Experts of a small language model.
Experts: 64 experts in each of 5 layers, 32 SwiGLU neurons an expert, 4 picks a token, a softmax router, a shared expert of 64 neurons.
Training: 188M tokens, 5750 steps.
Below are experts of layer 5 (counted from 0) of a mixture-of-experts language model. Rows are named router (the router's row for the expert), gate (a neuron's input weights, with its number), up (a neuron's input weights, with its number) and show model dimensions 0-95. Each number is 500 + 40 x the weight over its row's rms, rounded and kept within 0 to 999. Numbers have three digits each.
After each expert's rows: "comes after" lists some tokens at least twice as common just before its tokens as in all text. This comes from a sample of Wikipedia text that the model never trained on. Tokens count by the router's weight.

# expert 49
router:502509471560515441487505508477485448553408426417531403516456598519516512532445495466540507497532502613488472470568522544517475582523469488444540532466498443541506505487501503510523475499462515449518551510509469441485457519526486505527557553483570499468495516583558507470489452510494522480
gate0:544557474539543527436514474488500474511457556486531441452505518530508440518505507473595520432493497460535504476573494569518479456473513424532613563448544449457465528453509475470498490493492527565580471472457468489460467462526537544492474469482527519427496580486465505544520476500453522560
up0:451517531500430531544497459450487494506563522430437513508479472473492523466486547487463440485512505514461495465558493465444500531566439479532514488551457508526519505602575527566545563495504465456437442574572542517555444418532586472500482457508482546492504461491503512528496534477536552510
gate1:500516519464514531453565520575487422458490463437510559495449548475511541546538548509590429475508416475538516538533554477521510506506453471533476508482490502475517527503604534511580475505512522465484545513469543455456515485486492476556521371540440410528488525497519528503517483471471535498
up1:543461428545483518465448441448515437474479501476503565497494495537564486533454461521510476525434494409480474490531477485479505520572547460503444571519467514571528525492580417505452532443439511469529553461488513494504444526402509506436485476553464480544496545494510451481523483546453492555
gate2:542526476477536487501468514570488504456483473544497473487535510521504491502499602513486536438479478548489500462469476566547471494517508519462556483459502574481561475571553459484425505463489489556503574462546452466527574518418464397495482438566551507510531393540513496507469532525515486528
up2:484523521510489498526509538457474482566524533499505536473495520474543464479497418443512450517486523499508505564573532490456570470503543434542447493533522509491433520410491450473535480572520453481485488491480571538476434469559571567475530538440480464502424537451514548459588515510435471453
gate3:528480560484509464534483454508523501524454488476488501488552475548459545507490525510387499496465466464569503511540480558425565554545468522433479478477464519455507504571529476513488499486521478570470543457385453549556516427619475537520513472468585498468514467528510507515453490476504496515
up3:486511530460463533462471453515556559468511498456461478479487537533474494505461567460525502447532495483578434492520557472424569495505437445579565510459482494529495544453516584513439424511489462529480452514505481576550484481502517532463520568476538567465537495485482517505481464462498523612
gate4:469497532484467474588506480521519510528503546482485415554490469523528434499522507552499554476509504539472510467592490494448554494521533473585486444532483591578466536564426421456536580493496474469463503511507514545493518493459561567479468520465554492411508493490498533484480446503481482437
up4:458463473542493423523526443497586475501496515493486440527510477564559431483525488537496489527550492548523507524527539476542552486436516501559513490547471475535539504531499463463531508489460509448499550470566513407499474546475540483522463469403463467415557491489544479490467418484537490391
gate5:490442504551565504493511488480408488519501511465486510481455504546479444448477517442504595432469419510473511493452481520517489454576539540510502572469470500548515500445527482487459547447488376497508543441422529494470503556407518549458488524543514504463509501513581483507484522530473508520
up5:461577508529526529415498449488477467553515506464479483494486570560470466480503538377502503477521364557477477572466425494545477492488466509505535543465507487536461529456531464539522479531550404564473496512482494503461445503517485567493550505490548479520532528554544523529475505466490468489
gate6:455537522494566529508414466470490484527462457542508533505493470487559530475531535515500446592472538513437506501527504541558501428504580576470483433436515480493503472506526407526521553569504509444465429504432565522513463523479465466533540469416536557566496481527474483524471523487470507483
up6:549481464447489466501540532592534549513502539579530555422508497430479557541539473493558503486551559476538541461484488437435474514495511432590453466484416510516514474473518493459465538505511477459488460555561508533531520448410484453500532517559502521529538507508475576476498492436491491494
gate7:500523526508553475420547531479542497465528499514447478502488543484463498432492555500533457444514455527447506503485440537573563495470488464438535497499516434470496495461495520530532473623499566514559420532536464520477502509571507530517507494417538428483548579518484482455529482421454511531
up7:436525500530481516519454475483439504489461517537487499558501540484529462468578399439457508522505447460454531543585527473589481476446564449449542524514504483541476506473401480461516493406549489537525536537486478479527562508488503553487517498474481430530516473540487522480507538516490482395
comes after: "'", "with ", "of ", "as ", "and ", "his "

# expert 57
router:465495490508506494613552443474448544518462481433561545470465522467502509537492523518513510576432500517514502484579517476445488552554529471465487459467499419490461488454500476528451491544521552573458487562463424511493538461452489521539481536457449617491515454544524529485523466448495530498
gate0:437509538470531454412533494513453497522537509477521539545486586443528449506495530551413550491513544487389518457501506479499523527527508507514431466547465522560450491517410579472579503430520532469508482422497552513506525493510542559500476476537509450432479454515482478556521498493512502539
up0:422613434515589469516541496533455490522554469468499494499472529573524519466505539536495510527575498515450400515511451491434464517530457538503482505474419448527490528492478461487578422468520497510548472502466465503525544510498450468551447497522531526455438548469497511483427541496523546485
gate1:499568486510483496413466506451548519535473475459464504474609527422528483465448481547550556463503485464586500520513456492519495472516458469481558510472499500527522509562464486526471420540499469506578419511476544427524505489497459581477549454543550521475473467493471526541458464496403496508
up1:606427532518470523486519479538521491561544457525580559496458486555510564473457500532391490415479516470443493443520492467537521499449490501469545510464473559533489540558534556531492502454453525489525522441528508543490495528539493451492433484464484485448513544488479429487500502600519513545
gate2:510514537558509516472500458513487521521462449462448478543501548561517472445538413425445490419533563462563549534491512545544485554536507473495437470522523449483480504489505530533552472537487497540443471587462477479581530428507509508537484465506470501520395478567555500505483464520486565545
up2:519471500412440504517496569568494466477508560494508478460599442487511527552453567517571495486437419565466478494538520481437512501509550442549486473484499574515526474496457534495541546399508472514541537506475472506498450531479457497431459541491514460475559479498454552450488555521522482513
gate3:467466513446565503496476479467516475540524431492519462488491522424490521435452482488492521526438436551533475502477508492470472456517485543436588426451466521525438532520476511527531477508563471484480475480464601545492580542520547448456533501574576450440558451501487514540546501539470528475
up3:515428404532465529466568492405543542469469521536536476510518451551517494441457540450486544466482532519472542497447517478586451424499544503507465527554547535497466534473483563515567561465493496505488478526410460507466514474493527516519478480518480480561536487485466536424453524556486564454
gate4:491486498509521533523500514537520575514503544517492495480484490548470550514504436580455586473542487555579568533500448459482484511448377454508535450443431459467482496537538478534525479575496541509517466557516543424510515446498541422458483513550531449462455458486489546455463499480514514490
up4:463615481516471489506475465477485499492500488547508571470560540572395474499534487404493526481474405499438478509485482574459535566491441528487471495488554426454481527531508514484510514477514554553534488516585512494525540550529497494463512463527445486461543518531530453509523447449499537441
gate5:437494508461523559500529506523505494511545456515498543546518508461499509491497521477510557562486461493539485510542488470433580435477432517432494437438537464515504460549573471475474493465619507469461479518563525549515489601501485444485526447530529429548507442512531459558549536467517548474
up5:446493546547464433482507553563452465509464423500527456523423478511477456535499478534441578472594478463519464470447445499454507461484473504437503541463508543421586530491542472444510486481568492511478522521452569533511467536569509555465489460502552501558517528513489536539481500504452447514
gate6:474567557530504553515471467494463536489556520447535444505473506564548519476566511518470495475564449582457538465459547535427505468468504436473472462493491503543493518523443538485548422460551477579488481532508507462465493478490498495379510432538520494548460502538474410521495505491521538561
up6:417524508486524453464523513475500521465446420464472521519518572582442519501542489485483526434497461520537554545507518501450454463550396499427529510491492487493481507462560504472514527519530481519491552573480520494434557471534518440539564554465450506516501507503562515446621527481492487535
gate7:500496583475503506505522489544427505518506548487558465507487519498541459555468555492458481518480557547542562438439460572531564548499502476570532461475390492500479508503432550531536478504471481474507461494459501561523491462483539490456521552451544499539431381494521537465539473536497555526
up7:508502532523462473541396558495537483471541449485421532503554508542539516453504477533470497448519485450466463492510542538495508422472517499496412490556538581519529523536513516547478542458456496506559520437606488564496472542518457464496498493499497485485534572510439419573507448558524503522
comes after: "(", "the ", "of ", "I", "S", "N"

# expert 22
router:510502521474451517468536497560457424456513511443464527519525493539525482541486472451512516491478536453495522528501518474473478609535536544487441465448446481507482554506437578514463539571563514541542550595562489492465572451507462494504542413535537534540489487504432515463505481482467511417
gate0:533468554545521526520487462578535498509509490511537500489503530513516473459500478491458409446529511483495488511473430536500496505481435472439593459446503512529492569505506523427530544517592558511513484531426494444517535505488459562526527501359502437541533527458438491430511505550512500495
up0:489456564495515478555450482534465596452570496514439464514547440472529512454506515508525558553498466460495580480422547529533506436562471493476508579407529496448458482497517495497542488467490512489455498538490497492497496499515434486463475484534435495447543419554491501457499538483609524513
gate1:506438554473562486477441553443437493475433507479509520428512460430527472554483484429516526478509491499547483515494499516523540543539455465477519477480412511518502525518517514551491518517470496491504582523457524521548501512553545517529553477590447474493488453475435418444604449531437458511
up1:461473489432518528560499477510442527494475505524488516468554477496469428495515530501482496499548431435519505499558441503449579477472487501477488487424543424572478521519523508504485520462529510478502519561470495433462527538531387447466520519529425605575411487492525465509502487518562503520
gate2:491515443477504533465493491469492533530548471542502499553481484480427472501508550472529497412519508486573515548488507564514508447561489481415468528473437474567537495516503509512565480563542486532473479492537522509398514442483516506484586513655497461474505504514441527508457549462543480470
up2:579453499538543487467509600496480494439415504463483534485549428544533541483440483409464456545502486556465499491512517481498519485502503497492546464537571569491543501534493475532502491435523478456518481525506534486531523539559477430514553483464419428411490527510461499460572485496495440536
gate3:523458528530464552440498493520481465470437614469490549427466487516468448547593557535475522541519527481560480511422498452520511486439485544544556493530435533513498542478452530489486479543511417522551539448510482432482527538523454470508500490478510502465565451529471579450471502472444478502
up3:492491506496483472478502534470517523469519432485528446532509477503523556537486399424512455460538449510506483450565541515546537482506500445533471529478590514485556509494572430461541471514463537467478431476545506577482441506491481518514485477482492455535408559524487373542528503566509492519
gate4:526455498476518525492549468519528544510520439450510495486575536537497471459501564457461530448529483503555540518428530493525511469485519509595473571432501498508432501476392485491490554538571578500462511431489444447507506468453470473563456468469461475488444471472475564448484491442548489535
up4:568443505469478465463502507540466575495474529501476507466461571527571549487440486435579578433504454485500505490494528480452533472484470518453573572502517527501510497501526510506488491412507568542535401467565517446425526511509546538482521509532440482538555485506506502456529568516457529462
gate5:502492502441521568500519442517493468509509477570534531489477505526502494490460503566446519472469456458483465490486510462486420510497457466569530543519546543449564448523532502459606522524444488412430540461529469556520437511559500481465401498492485501513526562494503554470476545571433542510
up5:540526490398451479468544463496495460452548503501442525510537491447610541546448494527545562507520565477551509491551450533484467552546534533491481503491427455605460494483473542440506543518507554496518534531505450540522526473471434491510499455494511539551433565535518562511495483488438514490
gate6:480501485437589472567515531455465520418569481535521451482486490429467477488526504501510578471490491490453542453476448490508488496420508484452542443499528481515529420537562459548484543494538443549535520462492461433452543427558497457531535531600521524555502490507498466475530494518542454477
up6:459472513538528574500491519497502457396554488465546470523487508451578444452538459463488474439529469527514524492509500585451476527497498449520472481500504495629514559537466495514466535560550500501512538514443506510527495485459541534483508521423460547526465554455464416445528477535443456545
gate7:461434460529436504531503541484548492544552557473451392526507493512532540576465533460446498494462466528522504541483513519571586458473478508483529522459460453555448508516497424496536461516534528496342499487491521475510498484529477538482516503475470589500485533455525528498447512512545459510
up7:457507510472560482439435565524467553489481593441542518514509513467519516444466494488471456526412474476484542543486539486512437539589473443504590485499481520547491504530490522537487501493483580512525438466460476581491476450509546477492510564442551481461537455460439480547440505487474537551
comes after: "- ", "| ", ". ", "\n\n", "B", "L"

# expert 63
router:533561516443494487497521473563527457530544509466455466474451555462434530516463455470558491525520516528457522519445469494597475509479424493531466611526459559542510536466435523526577469464467466450527524446466548500460475491522519521597529486455496485507469496489549558481519427504458517451
gate0:452451492503526462477484505504485507611478562479472488511555496529493519448534534488433455506556458482526528477506590507506507596470461424525432498540589494442436506460501544461534500448470487536469484521434539500523521504522492465523478493520508448491470582457515538592495525466593494514
up0:424562465500503488482497496509476447519604483459512553553530487469504518486521515504482531427510418471527545526513523430546411433524522443539494482478519529494501467449494516442532532455564466537515494473448557507479543579483520425536471475553497495508499520489520485598480549475600479481
gate1:499529528541540536436480469473480533519470574551559460479438521485511504441515481477466490448559493535544475478529466500528569499495439575417581568507548500553470474459409450554496532499528500483511467454463474422505556530515412516550519559535476477453467481489500466507474532442461477524
up1:482439507424518468514552477534462530548489423516453488505546532507515561593476459573561500535480552550482462454441526558412474547504501429508476501485426494481579526490510499543494447506496502472476529518490531560473525539497486486475538487463554465542456511509465560530561481509397462470
gate2:509539468534520458522480487546477531535430476510480543534571520526427441468565522482467528431573482509487480437455439531434572566498479448387489508535557491490537532520505485445522495482512496489533426529464514556479541433457522438519441538520473528533466498470528563509467502569476494488
up2:450484476533473492535467605547435466463441532485517476519547506436539454497483470510431474450561494459509558571530464489463574468512520543485538481496501503556531486514496453499477569495476500569470448560463451532527560489550547523475548508501427527469488471514526494372481499505541510447
gate3:506506455565499572444513471480511512470511517472475488515493539539508507512503494496516541505483552517443443455461518505521562445513534476506577551550456555581545498497416528490436484545443477479529507545452437434470525450479417586516505515521487498462523457548455542563472560442453435463
up3:428394455487528545481533512561426451465453518489496454450480511550506568500492436486506509504504458490554576563521523570525511423559487540558436519518422546540515522466496553486448464569472452527552547509504555525466503477499517541475479483479457546493566564502488517488550515510515519486
gate4:516468482504423443587520513527522580564530460575497485540509549463529535477486475499535593417481554544522460522593479510457504447506512403458514476508504487450544526573478427520451476491479518509488458440488511557511492507496506463496449488518557531500475501510561502454521450474474537567
up4:449450543487529496512474514521417466500459482495538496523590477466519442492524552490540465547562432522488513460470559443442465508596511508450455508480492463534572461538590530453531580528552496534461473560550483536518552548529501503455507495490471507504479520467489548446497527547536496410
gate5:528537520491514379528498536421563547456544466519466479513544540579486434473490559436539464436434529519518500578461503506523480572517505491521517487465536508546500574490465458564490470564490486531492449478430464458528497479521448563526465451478526533448503508497438526543527500517493483562
up5:502586493465530503491477491524469578450491484517501441534510510503535476550479527516534481446557502512438557537553400456530518568455474459534540500467484452472524515561522492465505514494550596561509485537548562486442509538528463578474499461489554485438435473461438475499409482523516510473
gate6:534504434475517506542520567509472533535472429490519545578488486503500523524475484544488559396482526480465533566411594501444463516470434505471511444467513468507476540508411570483524505518505548531423509542461450511588561501467503515496510490472499496541512532527488554464528490473462439446
up6:449521553542491529444452480500491473521512535473438504498520498489419458434488544436509463522502457545462460436543426449506520431510493583478463529472531529510460477497451535517541456520479526522532538507506464455484493554507472605489461474550488511487396532479481479551505587487554581532
gate7:449479492553530522530472488441570557493468536500597472498526529485492587515518531483521481499491532478524487493568505438495487461511559498477528496507521488474563500540428459477562480580507550468497529575485448506410560524537448516518507517475537428476506476512415511526416574535443512456
up7:537490435473465526541493445518546479401505468488485493489482501575446499492435500522558488524517505584491500557495461554531529401550515593530426498496474493541471510461492479531479477540477462483502507543497535510537463505411543547457505462449547606550563508518503519476502507517488478582
comes after: "\n", "is ", "as ", "with ", "was ", ", "

# expert 9
router:501555447527486496499463517551497537470497514458499472472553477643486535437552467471490498489539495495558469558494551512531533501527481532489460560416528429536463579529538543459491488509470511505450515482449515542501489544416516505563485507425539440571441492485418474474452506498474531497
gate0:521483504481438429533516502458448539498414514542451499561506488507450512595557523484534424466511475506466451548489467485519520485421447508541479448468477531539504538511558486552559440518501379521503455511473460512548498533507534564505461506462517550511508506517478495460548410534483514575
up0:474482489543467416530539549473464582456402517546445499498450536525496490531521459470495430489528468442447450519477472463537496496449495522480451492464477537522452557503565511514460491510494401557470492507545536494533516532483494551466474481489514472552534495566438541468557424478431534574
gate1:437487507502444468494451525423536479462455540514494451546421585482533440533487477484526477555492433498425489534538515457570405500482493521472497488490500468549522482506523555571503523500502575512516533473570463445475435449535515597469562478533502515497482500497440491518448518530565478530
up1:494516420521495468448503495554480510544560566475550502457496534534434510465508534476447450533527483505482570469501479487513502525462499525441508487485549432486482522511474547438541469457547512542533519451407522394459507468524524518506517489492533407600560523526447466543409494529492540491
gate2:478456555561614468474519458544469532500498497526494520566468473527517536591581547467443466446470477548540472509510432428521514484466459518540531494468566512507509523523490465558575433491517476504506472513493513502589497542473528511486457457492499504527521503486474520478554425398490444542
up2:448449549524612410496496422475491471512409485541440553550462459539558564535502511508473485555459527482467436515489458503499448477445504538521517514466521483561482510472561527559520518513474486583509475481462447471525533460493518543453442509523491447500463513500478548469492499441493419546
gate3:457536529518583463522488478559514559496457485509542468427507552506537480576513522471504576551487514523498486426516457465508491511521533481445514450556442479433451503578483405450537566520503476535485447496511538537502508480512516526483478478505448511553480466558576471446499376492502513500
up3:539444559472518489478501560521464585549535483521551528556514481458454564442505549487578497502473485560502528481450546494459469518592553503471483479486521547468532447457454537499458476508585473484500455532494522528457505485447439441467457557514498558468519467397455485497488524470476552560
gate4:461457493532544513528565539537445535494524518473569506551513500485514469514431497418455521439463484514482501519500565467440591457483575430524553451550530472492539518507477524519480513489504450500489463604476433515501512507535516431452458430561445513488493496517460525546512460563536426502
up4:518543499440491494488478512574531549546490434516485543562458544442571473429554536585500572485440494433570566468513488453457468509533540467425488444497505496466553490474513483487450518472516511486495506487498482524503548533538452474489530572534417485487476488473581493504552434573484500507
gate5:562517567489496493504565449479485465480476487512449595503483523467479463515491472467559520467452510508462499535575517461516510510489532494481505460508478495466520399495530477540571561500452507536514517488575415450520498513533529547405493516523456505342438463501542522485497549483519502502
up5:524536467504540530482472532546495539553538514500545473510496496517539528519557534555459520523497496487580478486487492456451561480548568489478515487467532491448515481534505511447459550453568452511433450464473567505507484465509427385571577574526463467496461441479496455489565421502503458546
gate6:498439484450477559465529552567532509475510476462523509426492490471523525520463512582510568496520458541437520506565403515467516523554441515429461528473445541528488503545571480506465552434454505464520536530521526499459533423419494484479461515551437547515504480572501528458482446543481509474
up6:534471502491532483443468478577463515484508494460472442490487503521557527553496589561514470448478457500502498494542465394493549474481439527448544562507520521568500528502521594415523558512520476517458532542514493474483571460442449503535526530525512524499493511616437478454518484464456469490
gate7:465456440491471417529508440472527513512529520484491515509465501450535548519524533504491570486495525501460510498451491462525451497477529439505523504493550521554640488595492505492517556529444501577460504507444428481558521502449478471520424500564472531481512438501475453507581588527485491519
up7:567559579491561526431485533499488448489435491530524479575504514496492443511505523436505552539472452481485492493537518537500491517519555513527477507446510475486460470536459500482543434447530545419546422434540502483448484492444542454588593521501520468480444519484551476569522538466460538520
comes after: "==", "s", "===", "es", "ed", "e"

# expert 48
router:407510529525498497540519471462507538403541530485487557503468549440548514467461477526499534530543514477558522495550409451531492578543477452443475497565474396495496530484551530498500516526480486540443425561514484543545555521545511496535537577495499507507488427430526543467466474472491492497
gate0:531512499519599497498496512440503476469462516463600479506447517504475564487510522448516423504485590562496504545495433518534576508515556502527536425557456483511455411475557511562416468504480492544502478532478531495492552467545414499450510456534488518504523478460483485448569477499528488520
up0:532517541459607517499470529469550499441496543448519504517526495505476561499464502432551457563488535508442524523474478550473534537534508492446541489463448496470445425569526555481527469473484509514494512594537408534510515422457440452488426522507436551537549467445510488494457545521498498509
gate1:446565504453492545422482414510582492525447430553524547509467462608543561471566497501556455429520505528494436498491517502461470517501510474437522540531500482480484477472461536459565434513500527491471454506560444505539530516567514482525463536472502489459508515535479468438455574532521487483
up1:503458527476479484499467527438503546499456528453503450559539557518439459535459503585492571507537523478520479516495481438531443449518493500520494544583531519535459519437528481441505536466465519497514514521512588448518501514447496482442541473531458485477419498543539628537513426428494474513
gate2:539532458486496508487499495460462503566504522450459461482482529514511484513483486499491502464437514560518538468435575478501555423477461468472567521534564498555431454479519565470609451455471499459483539478515477552407443486440515484518504492463531434496557530584553484455501534522569469496
up2:463502509475526506406521476546441530529496501505451539502538496508468518487520454498504482517445420464550531580495447441479462485566497545601470493485482527479543459562507480505446588464453530566489459448425522533513576548481561526486491453537441488432466544477493526487481484459566507504
gate3:467506516525574498494470529525552474473528513531566490487523550483552459533542515514511443493554431529518496505554510445491545537463465460570458432604475520491426538500572445446513473489511418538550483497464495513444476519494489465554441469560536439495556470487416529478526496516515488575
up3:523538459453516534541450581562422474474467480592520479513472567442558458565478542532438432486522507538488542482532501438446458503454436470488467496546496503532453513467540474451465525501514435477565529520432535539473457520471555463486481466507499445479532492535429501489539560543466468511
gate4:513488481456543506509544453524560507526553563529450454475467436568457419551517503498532516551536521524501444472513430541532534528450519533526498512535474512456498523535485499494539432578452460432504457540460486475472513487511486505486459450497420580585577509503502556468503444496526594503
up4:474454507433568526495507478502579451500502482512524473511498508486550494593488471479592505459466462517498537520497580454460441511479504459480478469521546479535441467518452461509536540466592582472486440464471548558488578574457487492458511489541522467501402501444502461519458563491486506516
gate5:530493497436503524475480459515555548495441426522555552461514467512488462458504524526491436528449520450589516489505525496556520492502532538608491476425560491513578512479536522464594498494490487552456495488483455446516507380485549479408502426483480485449448502503518512503499489478462511512
up5:524496580549526458539482487510572528470405415498526508492422518494485475430462497489523481486500514508570553432529485533499543566480527475595442507442477476516531506502590499479589507471542509520461459464422523492467552460516504462442529493493492519452445480493545549544520526515464455481
gate6:519472514626500525527410510474450551447506565485492565512543555456523498450547501522458408554498532476488546517585531560473505488489526570471486497440492521505555493553498470502558512485453548548519458483483512498539450457442461513480551534520457479503485529487542480536465408486484502558
up6:535450492497501425546543534518480438526467414495493508499437453497421516580511522526455524383542503516437472440500471554476482523494492454550484535500515537477437500507500564497487450560514462456496517501524534520460518476504452533483459487476557451483474565572519502436567560565487521454
gate7:517511536505497544521500473483542545525508548402435548438457513487466490560576494463463449478443549462486520552490446493482581478515436520491527449461432515547429509534523531568501505512530528554520519455490502469508466498508528484579459563523405452456442476542458425518493517540518513481
up7:488515489440519535483511419499447492400507515515593554461525468443487542516573485502572528526487503457509473517497524492501517489539558546505498455412465489562519439491502527560439419461581460559550480493464527433558513469461543489504494526563511533478454464509500510519452489450500545547
comes after: "\n", "Mar", "In", "- ", "ph", "Or"

# expert 62
router:496468546494512507467488428486455521496559531479520441484446460514404497523483602451500513490480495501460531455525546464508497513472515522562559615562466461518476492465545442567458568502480468453477507503515447480477489411467458523485487482547507584496478586477521523501504506546506581484
gate0:539435466495452514472525483464515572478387460506451535589490478535575445480510507435452529451457429508508475532486543499527481514552474467528550430537529596475484491564545504504463515468524457486476478593492486511539547511529524413534536523498497493423464491485496507464512480437496491477
up0:480562568459537428429499501546490485522483529438455475440467473477437543478505519442463523456503518423527525486467497472459543509534520482477579515539474514537523509562504477532459526525503493463488513480558445457536507433508436562468590519543511506570542473474547518589504443417458507495
gate1:491572452435503477453497491468489507526527481482530501504556485475482488500473547439439463502490543538499388501442574474421507398534454488519557530531488540508533527503515547481495522541452486550558501484530421541578462530542464549445518498463493546499455495533465554445512426538447522485
up1:464527497481588525439568507436530465529523559497510509501543489463483509470490446512455470433518485423452541500483598503465545509533576493528499481520518438462459559478510510487478485572486520521530470493460564471559443460550490535491497573484407498531459440483501592533491473547469549510
gate2:443521471530515541443503507468487515446550514527566425555493497485500534546549461498535528510511510521520498440515590578456421538491548509546531534423472507511427494441454543487490459478516447468496473498499565462489474458532547486501427494459423524527457527568449431531543568489478540507
up2:548545563401544430451482510542511528576484496444463542525513551468474520432495484450514492442561508590431507511509501503520481466529448435535497523496494435427543507540532432492488471556490478525512479493441459518473533538523512441454440475505570511603519468531514500526463510516526520492
gate3:491488425526474515446451480494485504516463472522497455479484464560517432596552503502457473523470609565481511511519543552443430454497505549534537539498496486517484543438500484512483550460545455497472492493570522517413463560502593527486551446475436505485510501516467540456566440532511503460
up3:434533529505488402504517489482519511468521468507514542429490509471526475513460481395462470542529554514466497463497477546506480541602409513457476490517545517521551500595515467489492473538492559532496426516500455550483550555517524459501503569558466448565539441537522529557455496499533554490
gate4:475533457464538478507411481464512552534428462518452533447488469474504507444475514517455554497457579468486425452491473530486528545517455539452495531548560478507492515549545506514474501440474483486521438510417434496579594545511498582455491494480517493491579524506547553467544521557479475531
up4:531392478505423445474541511529504495509487478484577497496488541489470512589540464485564495523597529517548466556474552539542448424545496491495526508504466544513587531419537484461528515543498524536483415493463472475540486532535484547442488523482472543490526489484449525399525490482508466522
gate5:568491531450550460516398526451461453539493552509476506527486552449434540435508499547512545467475516524486428482461487440519501512463489493493441517532497508468495492516504558480501536516466480549561559470581474518484500468516439524470414452573520509473497472504554515432536572510495519614
up5:604520555482555529410408536459469537528523462482502530454460579478489494476468541555470538525456505544509473484469471439478519468493457510505500536540575558516480535464480430525490592492506476542547520462506457528536472531496514487533475529593441536525502510507566574473520516512532452540
gate6:507505486506533448483469539473473575533519513520461504534536512477508524499537557511459523505546458540512442521498527395546502495458520498473536553491444442417516494482440532493569501533471465553529420447524511484478596506575393451485517504413523503428490525466502528492536520493535437459
up6:436557487567564495449595452522549454478455486470511451496506543464517547453486537540506455535541580475478461511543488481490540529525460409526499461490482456462512510533536446479571561454552518470402475499511467479471423516479512504453495516560516509525548449512517459497520437448441520486
gate7:472518512499496401493576534482461516497486493499522437528523462493535482468463465542541456491408487479530494578463526451494515517449469499512523469513513491533507512484493519439481550473570431425457502543464511536543468521609509545541450506508490511528619470425421498458527558492475514538
up7:478386498423518451499531492524568534496531495522523513480473483490528544511464433566611521551475455541484547489473434491469487535478459561498459495504519473495507503526566484469460562539521544447494525463461540564552508486533544480493437524512417524532481456509432559417511533523482548493
comes after: ", ", "and ", "s ", ") ", "es ", "\" "

# expert 14
router:450472474483464516515514482474544445548482509539537474499547491553484443475447479429502543476436511498516495531525462459463423525461562538505440511551520462483507472489469484545608547597491542448498537466579492476446476508487530553452520458440571525490418508466471470449422507528519519497
gate0:505543530526531518467501485520552510456491499512408495565522472564536458438507531513547403474544502482464494472538476517528519493439452493571518496484433552502461531523484466536460512510413521427418496471485488554550476536540540436561433531533500469491545561482530407530531471467544497533
up0:506467560505540523443416479483388505477494604503484552528468461413481452505484526503490555468511466583442478510519499528563476518481454522555480477472420488520499513440527523498503553461443546509531497518458508543496540508518470531516446528473498496535555563492466507493502534601581532476
gate1:525493468481543507572582497483553460530447515483481518538533485528554541488499549505424517540561508466554527575465502500484500503446483504501519470480426544519551500488494484437486487559364476473534499493500468393441436489412504461492499526504526555533551516535474483563530465520449485494
up1:575462464510545478539592520456486526542536498452498548486558481469488495445488554439439450509565466434565462464505532511539519522468444584508537513502499550493532480478527554522504443433431528449575528446513519451473546452516537506503465547477533459518517524480446498514456546457460516569
gate2:477569469591489485470525481472498515542577440416519564538469467432554541438536478525526489510503444519539535463530554530496544413552480453482456494473479515482488502447472450480483488492468494530484432604454507544497518527529479501549493562552520504510516490460481505509570521455461410455
up2:504526467429510521567461525484544548552486507485488439498528549492487533528557568514553449525511566530499525487512450506425556467599488540395501573456508464463535502520465465522541478494474484508458464561537503445464433469505515516508569519489510489480526456418494525468470563485544419473
gate3:439461541544549531448470533450449546491551559424499504486516527424497522536545493551418532497440493496441480451495523540546491502484527458525493431497432535476444458473598516532508471448503492496612496445551482494477568505499479505510455457519483488482550491510530551562468551560511480504
up3:503509518502569514519567556518463487555547496422505508581547494498499518514515570429465507462496495489523432390511492478441502476524482543458518503509543476490515458480480520476512622474487549413517515461505579434485474569560475462544494545568497479506508481484506429503519482490566506542
gate4:509488574535475477470465477457549434480514538577491494496500485453533477478572463499576496466528540503460487506491500551533582473574436472517461425476435471513534520468494504520542481488618475578473434537547470499440480575463551478523513503517487546554446525472524450506507520460532449482
up4:516451387526509489522505570544496584493548480500419486467505469519411484520438573517478462501505458493543552468448494469518435454448512511472496566426554463464512535526569453534438489504430478494530509521504532475541480437547445543536484511483474457434537520547487541498506477510481515453
gate5:452493442469535507472590528591508531520588509474483470528451433468523486510573547523538523409552441532561494478503482530526517490496517476549485503539495506501512544458456476458431467529473446479489431497497564496539499560515398551526502524539460538521484495456529505554501427492468537441
up5:498556489524594494496514429531456505452389493557490527556479493449549539535533487467470453492396511490479429500489486465464496489485523487493502489485509463515505470503508503555484555520526501467519494372429515577498538535507511421527426519549517457499497561519492526528556515528485491417
gate6:505513482497537485396455485497446521502515519555482500483450550478474521553501479515521531415525482453547468487502484502476504441425542507562453493497540558469448417582479543539470507468555456423437570464545579500528489499542494451545487521516496575447441471461475466520498481470500567517
up6:491419591505449497454438508488443502542552476488553485520482535439451440541506518446547440552499510507481531470512526475511448527520496444456454531525536503490518475562570508541473511473494491505435490505544546520577435542497418531574521536506539544501554516515506459470557474587521461560
gate7:467549561464442470517528449512510484499533493465482520524566529488476468564502490458555516488454507553425532563544520479470457500521440497495451491466445552539468469481475513510489436468498508612631440442518508496492450513514482442542452534484448485518466530552474491552480475414523473459
up7:556422509524477511465564480489522492509522563449542533445470497484491436573530520546518532477420466478553513558537448413481480451540456494544498479490389490520520428540486502499491516565474539483519458475546511480484539529490456524515398497485503517468532500567451527518551515593524488466
comes after: "1", "2", "3", "0", "4", "6"